Experts of a small language model: 33.9M parameters.
Below are experts of layer 3 (counted from 0) of a mixture-of-experts language model. Rows are named router (the router's row for the expert), down (a neuron's output weights, with its number) and show model dimensions 0-127. Each number is 200 + 30 x the weight over its row's rms, rounded and kept within 0 to 999.
Before each expert's rows: a language model's description of what the expert responds to. This comes from a sample of Wikipedia text that the model never trained on.

# expert 28
Line breaks, especially blank lines around section headings, infobox fields like Population, and paragraph ends.
router,200,233,220,208,203,205,242,214,206,224,195,223,218,186,230,195,218,200,188,183,253,228,187,194,250,171,198,191,187,175,179,208,239,180,126,153,251,179,182,271,120,171,176,203,186,204,244,220,217,150,209,223,193,191,200,201,191,169,180,218,237,187,173,215,162,203,180,217,206,206,176,213,214,231,211,177,200,180,287,211,182,243,163,226,171,199,156,240,165,249,222,191,181,225,219,162,173,185,140,195,191,211,146,209,261,219,248,165,216,146,220,248,241,198,205,251,267,212,233,207,185,228,188,227,221,172,203,178
down0,244,204,224,192,196,205,178,250,186,180,263,233,193,206,212,208,273,228,198,193,243,146,188,211,200,222,176,194,211,215,265,242,221,191,192,255,187,158,210,171,175,170,201,262,257,258,132,188,183,187,229,163,197,263,291,222,204,193,211,178,231,221,231,175,242,205,171,198,235,160,226,198,220,189,199,174,210,178,215,186,237,198,204,200,188,223,248,209,211,215,187,195,222,162,252,226,200,198,192,139,209,168,182,178,224,180,152,191,223,179,232,221,243,229,180,168,153,189,188,202,193,159,172,254,213,203,202,177
down1,219,194,178,125,181,192,296,241,201,175,254,213,173,168,190,156,174,175,227,161,233,206,162,189,201,195,187,274,202,205,185,228,179,188,212,162,179,146,214,208,169,205,188,190,229,172,185,218,184,213,184,189,188,214,209,169,195,191,207,151,169,210,191,168,191,221,217,216,199,199,118,186,192,199,208,182,214,172,229,195,236,171,223,201,241,159,186,183,175,247,216,180,151,192,210,186,162,165,243,202,255,287,160,152,175,179,229,165,197,223,254,195,172,196,217,221,126,175,243,202,214,205,195,223,193,192,186,240
down2,183,168,176,182,185,197,163,169,170,211,220,221,183,223,199,212,174,228,210,140,235,204,195,200,180,264,146,154,204,190,237,231,141,188,193,182,211,227,168,151,212,226,178,182,183,196,218,202,167,222,154,145,220,251,164,197,232,143,191,189,235,187,201,148,195,214,213,174,242,252,206,121,166,199,188,253,242,219,188,183,218,194,180,179,157,202,187,172,259,210,214,228,186,194,182,234,229,248,199,259,231,220,205,191,148,191,176,183,170,222,228,172,211,208,210,185,188,191,244,205,253,120,223,174,171,181,179,230
down3,215,242,189,229,237,185,217,159,166,204,151,253,153,224,185,198,179,208,190,178,157,193,253,207,210,240,244,204,200,178,170,261,184,142,157,171,210,274,186,205,207,191,148,192,171,176,216,208,200,204,210,177,167,181,214,162,230,223,213,191,201,195,224,213,178,147,217,221,249,187,187,193,182,202,212,180,232,202,173,199,173,236,249,209,221,235,146,206,229,171,267,224,208,174,219,194,175,191,185,233,230,237,182,197,174,256,164,221,230,185,218,142,124,159,232,180,223,203,156,230,246,210,126,190,214,195,196,194
down4,173,242,184,216,245,152,209,169,209,232,189,167,207,188,183,211,210,243,207,271,228,188,233,188,185,209,156,200,166,222,189,186,208,186,146,186,176,264,177,209,192,181,261,155,142,216,223,184,200,237,177,192,181,221,250,252,181,186,202,218,176,190,204,169,176,212,171,246,196,205,243,166,187,172,242,153,219,208,203,222,211,192,184,240,190,204,141,178,232,202,230,171,161,207,184,182,192,216,160,205,202,218,199,177,206,216,204,122,220,214,156,269,209,143,169,220,258,223,244,221,175,176,227,250,254,211,188,153
down5,222,177,163,193,155,271,236,198,190,218,195,217,262,126,217,219,162,213,204,252,200,240,198,138,198,161,225,220,182,208,211,216,167,204,209,139,241,200,187,236,198,183,224,221,152,220,163,138,184,179,192,186,184,146,211,142,251,178,217,270,173,184,136,223,175,190,208,177,168,187,214,255,179,175,222,206,213,191,172,172,221,227,193,202,181,188,157,215,177,212,235,189,215,214,200,220,190,198,176,172,170,199,185,255,172,219,175,241,151,240,214,202,145,188,217,255,181,191,216,167,202,198,217,189,181,219,144,188
down6,146,204,185,210,227,231,172,170,176,212,205,171,179,157,229,231,130,221,220,204,245,250,211,237,172,174,142,210,209,191,179,171,193,135,223,213,224,177,195,195,181,227,222,184,181,227,222,259,212,161,224,196,193,181,221,158,245,168,204,194,179,219,148,252,170,182,221,209,212,230,220,166,212,219,259,191,215,205,229,190,190,210,126,219,188,174,182,198,191,193,214,216,183,195,216,216,148,193,216,158,173,237,193,211,186,214,147,222,217,164,152,263,218,210,174,132,172,206,222,185,192,203,157,277,200,213,270,172
down7,205,175,156,207,211,184,203,175,242,195,170,236,185,177,170,216,163,238,202,174,156,180,286,221,194,231,187,180,180,168,216,224,192,252,243,187,230,234,209,260,189,212,217,179,213,209,186,215,188,169,277,137,157,248,187,214,191,231,214,198,195,187,232,179,272,158,223,148,211,198,183,178,230,217,161,148,130,251,190,196,203,130,233,227,184,208,213,196,180,204,219,199,224,213,196,169,154,199,193,205,235,202,200,213,248,248,226,242,173,162,187,208,189,202,192,164,146,192,215,238,229,225,174,188,231,223,231,204

# expert 53
Forms of be, have and do, plus would and not, after a subject pronoun or noun, e.g. was, were, has, did.
router,239,266,252,189,158,196,199,212,206,214,193,190,261,183,209,203,200,191,168,177,233,200,181,162,225,216,246,183,146,161,179,167,273,229,168,164,205,184,226,200,140,190,219,175,208,239,221,228,206,169,147,247,205,225,181,288,174,189,216,277,250,202,207,176,211,181,198,217,201,193,169,214,215,241,244,245,236,205,261,217,184,253,205,235,201,162,189,207,193,244,207,266,220,176,182,166,210,202,134,221,187,194,204,213,211,199,195,192,207,182,228,187,216,188,186,254,188,197,184,198,185,205,168,221,198,211,180,141
down0,276,164,126,162,195,174,187,191,144,233,199,171,220,125,189,227,179,160,194,198,151,190,217,241,210,250,211,229,161,215,188,257,179,215,126,210,213,170,233,196,204,228,207,173,165,195,191,169,195,238,156,209,181,179,212,224,151,244,184,218,168,212,199,232,206,248,173,189,189,199,232,258,205,191,178,209,163,183,214,179,159,159,212,199,201,257,199,198,207,148,221,175,224,180,235,207,202,222,151,225,221,214,182,224,154,222,199,132,198,189,188,222,184,216,167,196,180,173,202,259,249,176,172,177,163,189,195,192
down1,240,227,219,129,190,202,211,183,148,255,177,198,204,230,194,281,199,180,199,182,171,204,251,229,194,200,205,191,229,176,143,116,260,238,278,199,258,224,210,202,156,205,226,200,221,195,221,154,204,185,136,221,208,198,217,259,248,184,192,244,204,201,217,202,222,231,230,214,170,212,153,236,254,180,249,230,220,188,218,188,235,182,163,187,236,200,195,225,213,199,190,199,198,166,197,182,205,182,198,188,204,180,177,217,214,179,180,263,168,191,176,201,191,175,201,213,170,219,227,188,146,133,203,201,222,203,176,218
down2,214,231,183,217,228,172,231,242,183,195,236,187,148,212,173,179,206,234,250,133,182,212,146,187,206,187,194,196,200,198,202,154,238,233,279,204,211,223,148,191,180,203,191,215,234,128,206,235,257,168,217,225,171,228,161,210,187,187,199,196,160,230,173,183,216,208,205,218,193,173,243,183,251,197,193,198,197,201,207,177,203,208,192,184,234,183,184,132,204,236,191,201,126,180,194,131,172,196,182,241,219,248,205,238,250,177,201,139,263,158,221,209,233,201,176,231,215,153,196,219,226,238,199,188,218,158,196,236
down3,209,216,220,179,252,160,194,174,215,183,178,223,179,174,157,222,212,228,149,227,233,237,244,165,219,232,236,186,180,192,203,158,197,206,213,173,172,242,196,196,158,198,170,203,188,194,244,216,161,163,231,190,111,157,131,215,187,220,233,211,184,205,207,225,234,245,176,193,133,207,180,155,247,210,180,218,215,227,170,183,207,188,216,195,211,154,185,248,247,202,189,188,188,226,169,242,173,259,177,132,209,203,170,225,184,205,252,201,226,195,210,131,179,139,153,221,184,187,218,170,218,221,192,203,199,153,219,179
down4,220,152,154,219,211,178,228,251,178,176,182,250,168,188,188,213,251,185,240,168,198,193,174,217,191,149,184,210,212,213,261,209,203,222,122,186,234,245,188,183,236,206,174,164,224,170,194,196,179,177,189,197,200,202,226,177,242,223,197,215,194,271,135,304,214,188,187,185,212,227,224,231,202,171,265,158,224,205,223,208,200,244,200,147,221,207,203,155,191,208,217,153,218,171,220,210,200,168,170,225,210,229,188,206,189,249,187,179,222,162,172,205,195,192,197,161,245,191,210,207,263,205,189,133,192,233,195,172
down5,222,215,198,181,227,269,241,198,179,201,210,225,183,180,195,254,177,196,234,165,197,228,236,221,221,185,177,216,215,226,180,155,144,202,144,211,232,233,191,182,169,196,196,155,215,167,193,210,205,192,151,245,175,181,195,245,183,199,206,218,198,190,183,212,176,203,170,216,222,185,268,183,187,189,220,203,207,121,120,218,206,150,215,192,130,201,212,223,280,200,160,150,202,209,264,211,175,132,192,167,226,216,188,197,197,230,197,197,131,245,212,222,171,237,226,216,193,176,244,224,189,227,167,169,199,203,192,185
down6,223,167,232,173,166,165,196,227,182,200,217,164,129,170,189,190,213,219,219,209,222,160,170,240,222,158,197,210,202,210,128,142,226,179,150,179,163,223,234,198,172,224,168,182,159,231,183,208,222,250,240,201,128,219,251,268,209,194,200,180,204,244,139,238,244,224,176,202,208,266,209,269,179,211,208,170,238,176,177,188,183,167,226,181,188,206,188,230,191,227,176,233,249,208,215,204,165,151,223,216,175,215,199,187,194,196,249,191,169,180,178,172,208,208,206,148,196,206,215,230,199,183,197,179,205,261,229,227
down7,196,166,234,221,219,179,190,163,192,208,213,197,184,213,177,240,242,192,184,198,250,209,230,224,215,168,194,189,209,171,136,206,156,210,199,235,161,192,211,232,234,175,213,230,225,230,235,211,177,205,220,251,194,212,242,166,195,166,201,171,212,177,241,205,161,223,215,267,156,209,136,177,231,203,208,211,202,232,215,265,210,193,178,253,217,182,196,212,219,186,199,106,217,170,181,145,195,160,206,215,219,200,155,147,211,165,152,265,199,179,213,233,184,268,208,225,236,212,193,147,179,202,162,199,245,160,162,186

# expert 17
Line breaks in lists and infoboxes, plus endings after a short stem like w-ish, s-elf, L-ater, w-ith, and the degree signs °E and °W.
router,215,234,177,172,229,174,199,208,190,217,220,225,242,195,246,224,255,186,170,223,201,222,181,183,207,193,226,258,151,216,200,182,250,205,150,182,204,139,156,227,156,196,150,180,226,236,202,218,209,193,150,188,130,232,183,231,156,183,193,184,247,211,128,226,243,215,146,207,226,185,163,197,194,222,202,189,245,208,236,248,187,213,188,224,197,174,178,212,154,211,213,208,197,211,194,158,193,218,152,214,155,173,171,258,232,192,220,180,216,165,257,206,273,240,213,236,212,216,204,195,178,218,255,179,225,187,236,180
down0,225,198,198,230,185,194,228,205,171,200,195,192,196,228,237,230,174,236,230,162,200,167,233,191,272,187,162,245,158,190,176,127,203,228,248,168,160,161,214,211,185,175,156,198,198,183,224,250,153,198,216,208,219,242,202,207,216,195,226,243,171,179,252,197,178,218,173,242,225,217,156,195,231,208,214,191,182,168,160,245,237,210,226,183,154,234,187,196,195,213,207,170,145,148,196,197,211,229,202,150,162,215,177,194,152,187,194,241,187,278,243,217,159,166,164,166,199,184,129,213,163,183,205,172,239,182,188,162
down1,187,174,186,163,203,224,160,246,180,234,144,209,209,149,213,230,254,203,146,185,231,132,214,201,219,187,176,175,246,226,199,228,247,227,215,260,158,237,213,206,258,197,146,171,167,191,163,220,186,198,204,193,184,171,194,187,222,169,190,168,168,209,160,228,211,226,148,215,172,154,210,177,168,162,136,169,174,203,208,230,214,267,207,173,228,233,200,191,204,218,160,183,183,229,178,244,200,236,202,227,210,187,209,197,180,193,244,238,224,186,194,225,213,187,263,197,218,168,215,207,243,237,227,227,247,159,178,250
down2,179,239,165,151,201,207,257,196,154,179,219,195,235,205,167,231,209,162,238,192,241,205,214,253,225,293,207,181,209,137,189,201,170,237,205,207,218,240,220,218,223,243,190,193,227,175,211,180,195,150,236,231,167,240,233,172,225,201,160,157,188,127,169,223,237,203,205,218,177,251,163,220,232,196,153,152,200,206,185,151,197,251,186,170,232,180,208,180,157,228,209,217,223,207,252,190,189,153,226,154,203,211,228,184,223,194,215,178,177,205,191,166,136,191,236,230,217,192,220,196,224,229,213,247,173,198,212,225
down3,191,115,184,189,206,180,131,234,306,141,193,197,240,209,153,157,203,226,201,173,196,195,199,218,243,159,174,212,204,246,216,182,207,218,194,234,234,226,220,214,194,174,196,217,186,146,188,237,178,167,198,214,182,219,217,204,189,183,197,213,216,223,232,179,180,200,159,152,203,213,176,220,255,222,226,224,195,218,180,213,229,209,183,203,226,175,225,175,168,165,217,232,158,163,173,228,186,149,199,190,166,136,223,231,280,211,163,197,193,169,182,180,221,237,229,258,228,181,214,183,208,170,181,249,224,221,219,237
down4,231,196,190,244,231,177,163,253,189,178,203,204,177,200,240,232,199,185,206,197,209,181,199,211,172,212,187,225,159,208,157,179,202,172,191,178,216,198,202,241,199,226,180,205,139,211,163,208,218,245,137,213,195,173,217,235,229,182,201,188,160,205,209,210,171,206,185,218,195,314,187,268,185,186,124,189,201,211,151,175,199,165,209,211,208,188,233,218,178,203,196,188,228,212,215,259,219,237,197,168,187,240,206,178,196,214,223,175,291,239,183,186,203,188,160,130,196,193,235,233,172,115,234,232,196,189,230,173
down5,173,225,233,192,226,172,167,143,215,162,198,153,193,211,165,183,234,232,226,219,244,209,193,189,218,236,214,151,198,183,205,183,206,179,155,227,210,219,219,180,215,216,176,189,187,219,143,182,182,169,214,206,193,148,207,206,208,199,183,228,241,213,154,208,190,214,207,161,182,208,220,219,175,257,180,221,187,210,149,241,199,179,190,274,238,157,204,179,202,155,210,216,235,232,213,171,166,203,172,160,172,175,230,160,205,152,203,156,238,155,120,182,124,165,181,200,176,237,191,227,200,283,154,235,237,183,189,208
down6,229,188,111,253,204,166,252,174,219,237,172,143,198,198,209,207,218,229,221,171,210,204,181,154,232,236,227,255,209,238,201,188,186,193,206,170,220,180,210,227,194,231,185,186,186,187,221,199,195,206,223,203,178,216,193,192,152,130,190,160,186,219,181,224,218,213,221,181,177,201,166,206,225,158,239,122,209,209,217,172,191,152,183,220,174,207,222,165,220,233,206,262,225,197,225,199,254,193,214,233,200,194,172,300,169,201,212,210,175,205,211,241,248,178,220,222,252,220,150,227,175,193,251,239,167,212,247,210
down7,186,170,258,193,177,148,187,205,224,166,176,206,245,182,181,220,176,241,170,177,216,221,215,167,211,203,226,231,233,234,187,191,223,177,231,248,182,205,209,204,196,197,150,207,225,258,235,236,196,215,227,259,203,240,139,194,168,277,211,240,201,224,180,229,162,259,191,210,164,205,235,210,198,158,164,161,188,160,137,214,204,213,212,258,208,214,183,255,203,186,189,221,201,206,239,182,230,187,147,254,178,145,194,235,235,189,215,177,175,214,192,164,214,203,189,173,149,233,243,235,220,228,222,218,198,160,203,249